From a checkpoint of a small mixture-of-experts model trained on Wikipedia.
Size: 14 layers, width 256, vocabulary 29736, 77.9M parameters.
Experts: 64 squared ReLU neurons an expert, a sigmoid router.
Below are experts of layer 6 (counted from 0) of a mixture-of-experts language model. Rows are named router (the router's row for the expert) and show model dimensions 128-191. Each number is 128 + 32 x the weight over its row's rms, rounded and kept within 0 to 255.
After each expert's rows: "comes after" lists some tokens at least twice as common just before its tokens as in all text; "mostly gets" lists some tokens that are sent to it at least half of the time. This comes from a sample of Wikipedia text that the model never trained on. Tokens count by the router's weight.

# expert 2
router [191  99 206 135 129 114 109 111 154  77 116 177 131 117  88 120 123 124  78 108 145 177 147  89 172 128 149 154 148 156  99 159 109 167 113 159 177 105  77 168 132  87 120 103 150 148 161 114 118 122  35 189 149 114 124 129 105 104  88 168 112 100 185 155]
comes after: " United", " the", " New", ".S", ",", " U"
mostly gets: " States", " state", " world", " country", " Australia", " Army"

# expert 88
router [208 140 193 150 164 155 151 108 115  99 105 134 120 130 122  92 124 157 135  66 113 126  99 133 160 199  79 159 201 103  93 130 145 130 133 131 162 124 137 126 164  97 129 121 134 122  75  75 114 105 118 126 149 132 169  92  99 111  93 130 208  96 127 130]
comes after: " the", " The", " of", ":", " \"", "'s"
mostly gets: " Democratic", " Best", " High", " National", " Air", " Royal"

# expert 1
router [147 119 129 125 129 167 196 114 106 159 120 171 133 104  56 166 140 140 127 179 164 104  57  75 101 203  88 142 133 166  72 164 106 180 181 126 167  38  79 182 144  67 101  62 154 131 100 106 147  96 125 113 143 164  82 134 113 104 128 134 121 106 155 139]
comes after: ".", "0", "5", "8", "6", "4"
mostly gets: " km", " ft", " mm", " cm", " kg", " Species"

# expert 54
router [109 176 152 185 169 168 146 131 128 148  89 138 111 103 133 135 110 146 119  79 149 152 112 106 177 160 103 108 186 104 145 124 144 142 109 148  92 127 105 171 203  78 130 103 139 147 138 141 151 114 149 137 190 122 136 137  60  88  71 143 144  72 196 105]
comes after: ".", ",", " where", ".\n\n", " that", " when"
mostly gets: " he", " she", " He", " his", "He", " His"

# expert 107
router [187 193 152  78 122 143 114 123  71 144  53 100 104 158 117 150 167 127 136 114 136 110 117 125 119 170 110  89 113 127 139 147  90 192 101 173 129 104  92 139 122 142 137 151  94 143 170 109 111  60  86 136 178  63 110 109  98  96  99  88 189 167 154 131]
comes after: " ", "%", " |", "0", "4", "3"
mostly gets: "%", " households", " average", " census", " ISBN", "/km"

# expert 115
router [137 131 168 147 142 125 144 100 109 102 124 169 119 129 124 153 131 155 111  79 133 190 162 130 156 158 127 159 104  89  74  63  96 167 153 147 121 156 141  93 158 153  84 118 134 165 116  78 144 115  82 134 152 132  93  81 109  97 146 129 161  94 103 142]
comes after: ".", " of", ".\n\n", "\n\n", "==\n", " ==\n"
mostly gets: " These", ".\n\n", "==\n\n", " ===\n", " ==\n\n", "===\n"

# expert 72
router [129 116 133 136 152 138 122 158  96 132  81 197  97 169 125 149 162 125 166 124 163 153 120 165  88 159  85 146 151 104  92 168 159 162  91 138 130 114 122 191 123  92 103 112 136 186 174 113 152 126 127 121 153 123 121 152 144 145 145 144  87 130 167 102]
comes after: " /", " ", " (", "″E", " U", " Apps"
mostly gets: " Apps", "loan", " Animalia", " /", " Portugal", " Goals"

# expert 18
router [196 165 103 152 154 113  95 167  96 130 102 180  60 150 112 122 161 120 122 111 159 151 209 129 160 200  71 139 120 152  99 132 105 186  96 139 183 150  76 147 172  89 164 103 102 239 159  94 139 108 108 156 158 144 173 137 112  91 130 144 147 109 171 157]
comes after: "0", "1", "6", "7", "/", "–"
mostly gets: "ะ", " Yes", "-East", ".I", " bass", " NA"

# expert 61
router [140 150 152 155 147 100 145 182  96 130  98 137 109 164 151  76 123 152  93 155 109 101 155 117 113 207 111 148 140 187  95 160  95 172 133 171 122 148 119 120 143 115 142  84  97 164 139  25  96 112  97 135 160 108 129 144  96 117  74 117 132 131 119 122]
comes after: "0", "9", " ", "2", "1", "–"
mostly gets: " Binomial", "_", "    ", " Kap", " ultimately"

# expert 27
router [137 183 153 155 146 135 130 128 123  94 110 133  86 127  83 111 132 147 121  98 170 107 109  91 102 147  51 247  97 112 135  97 106 165  61 140 109 152 129 135 128 108 162  78 126 136 214  92 134 116 166  97 183 121 123 137 146 124 128 109 141 119 185 123]
comes after: " was", " to", " is", " not", " he", " were"
mostly gets: " served", " not", " took", " located", " became", " returned"

# expert 82
router [116 135 146 143 139 110 123 153 108  62 122 177 102 122 122 137 127 116 175 143 164 115 200  85 151 147 112 143 118 167  91 154 148 165 106 124 119  70  74 137 114  98 117 133 137 142 141  88 126 107 111 110 132  78 130 123  81 130 152 160 101  92 130 153]
comes after: "-", "1", "0", " member", ")", "\n"
mostly gets: " Preceded", " Succeeded", " joined", " BJP", " appointed", " defeated"

# expert 52
router [176 145 168 127 138 120 125 107 108 116 105 192 119 146 151 147 161 148 148  90 138 174 182 124 159 180 102 126 200 103  84 104 139 146 117 162 135 107 127 122 109 124 129  16 148 142 126 114 120 131 135 104 155  99 175  77 131 119 148  71 148 104 107 136]
comes after: " of", " in", " to", " on", " at", " for"
mostly gets: " the", "The", " The", " our", "the", " its"

# expert 48
router [170 138 193 111 159 127 104 158  84 165  52 153  94 116 175  84  89 148 100  50 177 184 194  96 160 213 106 133 165 126 104 167 162 171 120  94 151  95  86 112 123 136 105  46 109 140 132  62  84 166 151 136 169 101  72 101  55 149 128 136 107  63 184 116]
comes after: "\n", ")\n", ";\n", "-", "–", " |\n"
mostly gets: ";\n", "″W", " •", ");\n", " Binomial", " annual"

# expert 56
router [149 165 147 175 144 139 159 161 114 118 123 135  92 130 136  86  89 173 153  77 184 154 114 104 161 113  75 141 156 122 110 113 156 129 126 153 159 118 140 159  91 109 101 100 153 164 124 134  91 121 118 122 200  86 122 111 105  76  99 133 161  81 179 147]
comes after: ".\n\n", ".", "\n\n", "==\n", " \"", "S"
mostly gets: "He", "An", "Am", "It", "Ad", "A"

# expert 15
router [182 124 152 107 183 187 215 128 159  63 104 160 130  83 136 143 125 105 173 129 155  85 158 148 113 119 127 146 195 164  79 123 167 158  84 181 114  56  98  83 145 110 111 145 139 167 129 128 108 167 137 101 149 164 174 149  77 145 120  79  68 171  83  96]
comes after: "1", " ", "th", "2", "0", "4"
mostly gets: "nd", "rd", "th", " fifth", " championship", " fourth"

# expert 4
router [185 103 143 155 129 163 190 133 122 157  70 185  96 107 104 140  85 128 186 134 178 107 102  74 139 174 138 169 176 159  80 173 130 205 125 157 148  92 115 163  92  89 141  59 154 144 160 112 127 155 112 112 164 117  87 148 147 117 126  69 153 141 199 163]
comes after: ":", "0", "\n", "9", "\n\n", "-"
mostly gets: "°E", "See", " Netherlands", " Apps", " Species", " Animalia"

# expert 63
router [123 152 150 196 120 130 145  94 112 129 111 161 140 125 112 118  91 132 106 117 131 201 146 133 162 182 129  98 150  95 121 149 155 153 185 146 114 112 118 105 152 134  81 135 186 116 119 113 116  88 132 121 132 167 192 101 103  97 152 155 144 112 186 103]
comes after: " of", " in", " to", ".", " for", " with"
mostly gets: " the", " The", "The", " his", " a", " their"

# expert 92
router [199 162 179 151 190 143 146 142 117  81 160 120  75 150 145 133 138 168 141  78 133 184 154 164 130 190 121 145 147 136  82 156 113 143 166 123 172  73 109 154 153 140 135 107 203 143 116  99 143 134 128 139 164 117 170  74 118  82 138 147 171 149 113 129]
comes after: " the", " The", "-", ":", " \"", "'s"
mostly gets: " Democratic", " National", " High", " Royal", " Grand", " Liberal"

# expert 101
router [127 117 117 171 149 144 110  86 114 124  71 167  92 182 158 128  93 177 133 137 145 133 113 106 134 152  86 138 113 125  98  89 135 172 114 202 139 157  99 169 161  75 139 133  93 131 174 165 157 138  60 168 202  80 137  85 151  83 116 146 149 142 157 151]
comes after: " ", "1", " in", " (", "–", " In"
mostly gets: " age", " least", "1"

# expert 30
router [175 159 149 170 183 117 101 141  98 155 116 116  98 100  79 133 115 194 124 117 133 142 138  98  91 125 132 164 147 122  93 112 149 145  87 129 114 137 163 118 120 113 122 100 113  82 159  97 139 109 161  88 151 118 167 144 143  77  80 131 138 174 170 183]
comes after: " was", " is", " were", " be", " been", " it"
mostly gets: " been", " used", " became", " being", " served", " released"

# expert 12
router [183 104 135  99 157 161 158 129 134 109 100 136 123 123  84  99  70 103 134 107 144 120 111 115 136 174 122 172 143 149  96 101 154 179 118 141 180  88  74  99 126 117 116 158  96 164 149 109  95  94 127 125 172 170 113 132  92  77 132 124 115 140  69 128]
comes after: "0", "5", "th", "4", "3", "6"
mostly gets: " km", "°N", " ft", "″N", " Battalion", "″E"

# expert 13
router [173  98 140 111 199 145 148 159 150 121 112 169 133 149 115 143  90 199 153  97 147 188 127 123 164 122 156 202 125 141 118 158 140 151 158 130 154 133  80 123 114  93 121 120 182 164 163 112  69 147 109 164 141 125 126  93  60  76 133 137 104 136 173 150]
comes after: " the", " a", "'s", " The", " its", "The"
mostly gets: " County", " District", " area", " School", " city", " University"

# expert 66
router [174 142 182 165 117 141 137  82 116 133  93 181  60 114 152  31 120  91 111 141 121 159 169  87 134 127 130 166 187 125  95  92  99 181  96 114 130 150 112 162  98 165  99  97 139 179 124 111 119 135 124 112 164  90 121 177  14 138  95 126 148  90 166 127]
comes after: ".", ".\n\n", " In", "==\n", "In", ")."
mostly gets: " In", "In", "On", " However", " After", " On"

# expert 11
router [174 145 123 104 161 126 149 142  71 170  91 146  91 143  41 144  65 185 154 150 125 134  72 112 180 169 113 165 100 127  77 164 121 165 170 112 195  79  75 167 134  83 102 107 178 122 130  62 128 100 101 109 159 158  48 118  29  91 157 136 120 121 126 144]
comes after: "0", ".", " a", "5", " km", " m"
mostly gets: " km", " ft", " mi", " mm", "°E", "°W"

# expert 116
router [159 154 141 125 141 140 157 111 133 106 146 124 139 136  47 141  51 113 142 112 176  84 115 127 123 180  34 104 170  93  90 136 176 186 170 113 155 144  57 111 175  85 113  76 155 153 122 102 126 138 122 108 149 138 112 129 154  77 178 170 105 132 134 111]
comes after: "0", ".", "4", "3", "5", "8"
mostly gets: " per", " km", " cm", "/sq", " mm", " ."

# expert 90
router [133 130 155 139 118 190 217 161 129 100  69 177  94 167 127 105 132 184 107  61 175 154  78 145 102 137  93 133 201 173  92 160 115 156  96 147 149 131 121 153 136 157 108  89 130 126  59 110 127  98 117 149 134 103 159 114  95 127 124 136 133  80 163 140]
comes after: " \"", "-", " the", " (", ":", " and"
mostly gets: " cl", " dis", " Cal", " Pl", " Cl", " pl"

# expert 7
router [146  92 182 154 123 153 178 161 149  78  80 130 109 128 140 112  58 166 125 127 120 162  98 100 136 162 104 182 143 163  98 139 124 151 116 124 227 119  62 154 135  98 171 154 174 148 161  97 133 130 125 145 164 170 109 143 106  89 164  87 107 144 169 174]
comes after: " the", " a", " two", " its", "'s", " his"
mostly gets: "°N", " round", " north", " region", " part", " version"

# expert 94
router [152 147 182 122 131 166 136 168 118 136 120 195 125 180 184  69  92 122 127  96 109 197 183 158 128 121  82 160 221 138  43 149 162 156  69 143  74 104  89 110 146 101 155 125 192 122  77  76 137 108 138 163 151  95 130 124  88 114  94 122 161 113 117 151]
comes after: " |", " the", " |\n", ":", ";", "|"
mostly gets: " Democratic", " Conservative", " BJP", " Republican", " Independent", " Liberal"

# expert 53
router [ 97 145 168 176 116 158 179 130 137 137 108 130  91  83 129  80  99  83 122 111  96 138 160 158 134 217 108 106 144 112 135 149 160 144 154 156 117 129  75 136 170 102 106 110 144 133 162 117 110 105 112 113 143 166 103 131 144  96 138 153 137  30 199 121]
comes after: ".", " of", ",", " with", " in", " and"
mostly gets: " his", " their", " her", " she", " he", " The"

# expert 78
router [139 146 143 179 169 173 158 122  47 137 107 188  34 134  73  59  84 112 150 125 111 107 129  98  75 180 103 154 124  89  80 123 152 182 107 136 139 108  98 190 167 118 104  89 142 143 149 137  75 141 113 155 171 123 106 138 135  94 104 165 134 148 169 131]
comes after: ".", ".\n\n", " (", "In", " In", "==\n"
mostly gets: " In", "In", " As", " On", "On", " At"

# expert 51
router [144 132 131 183 204 149 125 126 104 127  78 128  78 171 133  96  85  99  83 116 158  84 101 100 131 132  21 149 105  88 130 118 109 191 132 162 123 117 133 133 112 101 129 119 117 141 104  84 183  87 186 140 191 121 119 111 128 116 146 121 173 155 149 211]
comes after: "-", "\n", "|", ":", " Gold", " medal"
mostly gets: " Genus", "″W", " Binomial", " UTC", " zone", " Authority"

# expert 87
router [153 166 176 161 128 101 148 111 119 151  76 156 121 130 119 135 145 153  89 104 140 101 129 143  82 151  80 213 135 129 101 157 145 143  92 115 151 160  80 124 140 105  90 105 170 182 139 105 101  96 149 119 159  98 154 128  89  99  96  73  77  91 151 146]
comes after: " to", " and", " not", " he", " was", " a"
mostly gets: " can", " re", " dis", " ins", " could", " does"

# expert 55
router [138 183 174 179 163 157 177 128 134  98 130 165  85 163  68 139 106 163 115 100 117 166 164 115 124 198 152 134  90 108 109  97 186 139 126 144 190  88 125 106 184 150 128 159 150 113 136 121 135 137 103 144 154  86 151 111 139  90 130 111 164 148 186 123]
comes after: " of", " in", " to", " for", " at", " on"
mostly gets: " the", "The", " his", " their", " Soviet", " her"

# expert 29
router [145 154 170 190 157 123  94 123 107 104  92 103 130 143  88 129 117 137 115  88 157 125 140  80  94 133 133 216 173 134 141  42 132 161  86 171 116 171 112 132 131 149 120 102 124 126 150 124 121 115 186  83 170 128 171 160 127 116  94  89  99 194 168 131]
comes after: " was", " to", " is", " he", " were", " not"
mostly gets: " would", " been", " became", " began", " served", " not"

# expert 113
router [115 153 156 132 149 142  83 102 120  70 129 178 128 120  92 118 143  93 149 107 109 165 164 105 100 156 129 151 172  71 121 122  91 176 112 216 114 131  86 146 154 122 122 153 108 129 124  38 131  69 120 140 209 161 122 125 131  98 130 143 107  94 101 162]
comes after: "1", " |", "|", " ", "2", "3"
mostly gets: " FW", " DF", " MF", " Pos", " GK", " NOR"

# expert 73
router [139 153 164 186 169 153  75 111 129 107  99  93 113 134 148 134 117 178  69  60 137 146 149 139  93 158 138 152 150 126 131 147 103 156 140 177 105 121  92 121 125  70  92  61 107 178 152  78  76 122 145 102 171  74 156 179 132  67 133 190 161  95 135 160]
comes after: " ", "|", "–", "9", "0", " |\n"
mostly gets: " Died", "\"\n", "^{(", " April", " MF", " February"

# expert 62
router [183 167  73 125 129 161 132 185  53 120  71 142  68  94 119 107 139  83 156 143 103  94 146  85 131 144  48 195 171 137 102 135 121 190 131 186 104  71  90 126 135  82 143  52 146 146 106 104 155 113 116  78 139 190 148  96 145 122 111  84 130 115 104 112]
comes after: "2", "3", "0", "4", "5", "1"
mostly gets: " UTC", " Genus", " Time", ".m"

# expert 9
router [154 140 167 152 134 205 227 110 138 135  97 161 127 137 158  70 115 135 143 137 186 143 154 149  68 184 104 191 181 160 123  82 178 197  93 146 177 107 135 133 175 109 123 135 139 160 159 117 128 128 107 136 200 164 122 153  70 135  90 112 157 145  85 102]
comes after: " ", " |", ";", "1", "2", "3"
mostly gets: " JPL", "See", " ±%", " MPC", " Goals", "|---|---|\n"

# expert 3
router [174 125 163 152 125 155 183  85 117 148 107 128 128 105 137 187  76 157 169 103 143 158 151 151 101 152 189 165 150 153  89 187 158 196 159 152 163 114 144 107 130  98  97  89 133 169 158  36 101 154 143 130 147 104 141 125 116 103 135 158 182  76 152 158]
comes after: " |\n", "\n", "|", " |", "-", ";"
mostly gets: " Total", " Date", " Goals", " Number", " |\n", "|---|---|\n"

# expert 120
router [143 140 146 185 130 113  65 129  49  69 102 153 110 144 119 142 156 146 133 147 154 154 183 151 117 175 122  95 180 138 106  80 121 182 134 211 120 183  49 105 198 122 120 138 131 157 104 106  70  98 135 142 220 165 163 161 113 114 147 140 126 123 153 193]
comes after: " ", " |", "1", "3", "0", "2"
mostly gets: " FW", " DF", " MF", " NOR", " ENG", " GK"

# expert 121
router [143 177 155 158 136 130 168 116 101 107 102 106  96 108 104  88  89 137  89 113 137 173 123 127 154 159 137 164 141 128  46 105  99 168 158 124 123 144 106 132 130 108  83  89 126 174 131  85 127 117  58 136 139 124 125 128  89  91 145  84 168 114 189 190]
comes after: ".\n\n", " |\n\n", "\n\n", ").\n\n", ")\n\n", ".\"\n\n"
mostly gets: ".\n\n", "==", "===", "====", ".\n", " =\n\n"

# expert 122
router [137 128 112  83 117 127 162 121  95 166 132 139 139 101  89  77  48 148 131  62 171  73  97  96 172 154 114 166 122  89 127 109 209 169 171 109 154 119  53 115 134 114  89 121 126 140 192 109 149  68  84 136 150 141  76 122 106 109 174 137 103  79 146 120]
comes after: "0", "5", " million", "4", "%", "3"
mostly gets: " million", "\".", " cm", " billion", " per", " money"

# expert 67
router [174 128 118 128 127 141 120  87 102 130  84 155  57 149 128 125  43 148 150  98 142 134 136  82  81 153 113  76 108  56 128 127 180 172  65 140 153 192  81 146 121 106 127 118 116 129 156 130  97 174 109 145 207  95 126 163 111 130  89 192 124 111 164 204]
comes after: "2", " ", "1", " In", "In", "3"
mostly gets: " April", " December", " March", " January", " February", " June"

# expert 14
router [154 103 151 195 138 198 167 176 119 102 121 173  22 119 116 114 106 149 102 112 165 124 119  58 130 166 107 132 126 126  96 114 143 181 120 117 184 132 122 150 126  41 118  95 175 125 132 120 147 125 143 130 145 121 125 139 140 108 140 115 156 123 175 147]
comes after: "-", ":", ";", "\n\n", "\n", " –"
mostly gets: " Coordinates", "See", "Scientific", " Phylum", " Clade", " vocals"

# expert 125
router [180 101 147 146 156 114 147  90  94 150 122 161 110  87 113 146 144 117  90 147 166 136 131 123 121 158 122 164 145 115 126 108 136 163  95 138 153 133 115 136 132 136 123 106 125 138 133 113 108 118  77 144 147 123 115  98  71  81 116 117 230 138 158 118]
comes after: " and", " one", " of", ",", " number", " List"
mostly gets: " many", " several", " all", " both", " three", " two"

# expert 83
router [146 135 140 143 138 183 130 141 202  77 105 144 109 157 144 132 158 115 165 135 112 113 183 156 123 183  89 150 132 141  99  87 147 194  79 184 114 152 117 187 136 130  91 128 135 170 135  98 101 122 137 195 128 147 179 141 117 109  72  97 150 140 130 143]
comes after: "\n\n", " the", "\n", ")\n\n", " also", "==\n"
mostly gets: "=", " National", " Grand", " Liberal", " Supreme", " gl"

# expert 0
router [130 128 206 150 108 164 132 125  99 163 100 135 109 171 108 165  70 133 167 135 154 141 206 137 132 179 107 181 166 176 117 154 159 199 144 178 167 122  95 169 122  92 136 158 139 179 128  81  70 122 173 122 135 147 139 114  61 100 156 116 187 103 124 197]
comes after: " |\n", " |", "|", "-", "%", "″E"
mostly gets: " Votes", " %", " Candidate", " north", "″N", " south"

# expert 60
router [129 192  87 106 188 164  98 131  49 152  98 110 102 109 124  65 126  79 133 121 158 109 101  90 140 139  62 162 147 158 100 122 159 211 189 174 127 111 110 182  99  91 137 111 120 159 117  58 151 104 105  99 146 196 151 112 113 122  99 175  72 141 124 122]
comes after: " ", "2", "1", "3", ":", "4"
mostly gets: " UTC", " Clade", "_", "+", " zone", " Time"

# expert 6
router [159 165 160 113 175 184 138 104 133 102  85 150  94 141 173 136 132 229 144  82 139 187  94 130 115 150 167 174 114 153  79 143 143 128 104 144 162 101  93 158 134 141 126 115 163 172 154  69 116 125  81 121 119 139 170  98  98 118 124 112  71 127 153 181]
comes after: " the", " a", "'s", " his", " an", " its"
mostly gets: " city", " country", " period", " area", " house", " School"

# expert 41
router [149 123 140 152 119  91 139  91 107 131 125 186 140  84 143 107 119 147 148 112 147 167  93 132 108 145 132 153 161 102  76 149 146 167 108 140 155 151  87 161 157 123 142 127  94 125 157  80 115 135  86 175 141 157 137 114  97 122 135 145 130 126 152 140]
comes after: " by", " the", " a", " of", " and", " American"
mostly gets: " women", " director", " artist", " politician", " police", " player"

# expert 99
router [162 194 133 121 148 138 100 122  59 115  90 116 114 143 103 127 124 159 122 144 141 127 108 162 127 160 126 123 132 120 108 149 151 170 152 141 149 135 110 212 149 119 165 129 135 128 184 105  84 120  93 162 218 140 101 156 146 112  92 166 174 153 210 145]
comes after: " ", "%", " over", " of", " age", ":"
mostly gets: " over", " age", " around", " total", " average", " across"

# expert 76
router [120 145 140 113 146 177 157 128 142 126 116 153  99 184 140 106  77 165 153 111 164 107 101 118 124 174 133  83 158  76  74 157 129 169 102 157 127 151  85 108 132 125 127 155 137 187 130 117 129 115 113 148 186  96  88 143 117 109  84 188 138  64 155 199]
comes after: "2", "0", " In", "5", "4", "In"
mostly gets: " when", " where", " However", " When", "After", " After"

# expert 8
router [150 134 191 125 200 155 163 145 103 129  86 137  80 127 150 147  73 216 148  78 101 189  76 116 131 162 175 202 139 147 131 130 125 145 149 154 167 109  96 154 155  69 114 109 150 151 158  90 126 118 110 134 159 149 114  81 110 105 103 118  84 101 217 156]
comes after: " the", " a", "'s", " The", " his", " its"
mostly gets: " area", " number", " death", " life", " version", " information"

# expert 50
router [130 175 171 180 106 137 146 140 142 162 103 125  86 166 187 102 142 121 114  72 146 157 170 137 165 180 130 142 191 127  88 136 142 166 131 141 128 121  73 189 116 132  98  97 165 186 114 111 133 135  83 122 157 161 115 113 101 126  99 145 120  92 184 128]
comes after: ".", ",", " where", " The", " and", " He"
mostly gets: " who", " he", " she", " they", " They", " This"

# expert 5
router [163 120 150 129 161 173 138  85 127 143  75 122 138 205 169 150  95 133 176 175 142 195 149 111  70 158 150 242 169 189 116 131 144 184 129 136 133 138 148  93 136 141 120 108 109 179 176 107 118 152  98 170 156 177 132 121  77 122 105 110 176 139 115  99]
comes after: "\n", " |\n", " |", "-", " information", "|"
mostly gets: " Votes", "″E", " Candidate", " Date", " %", "See"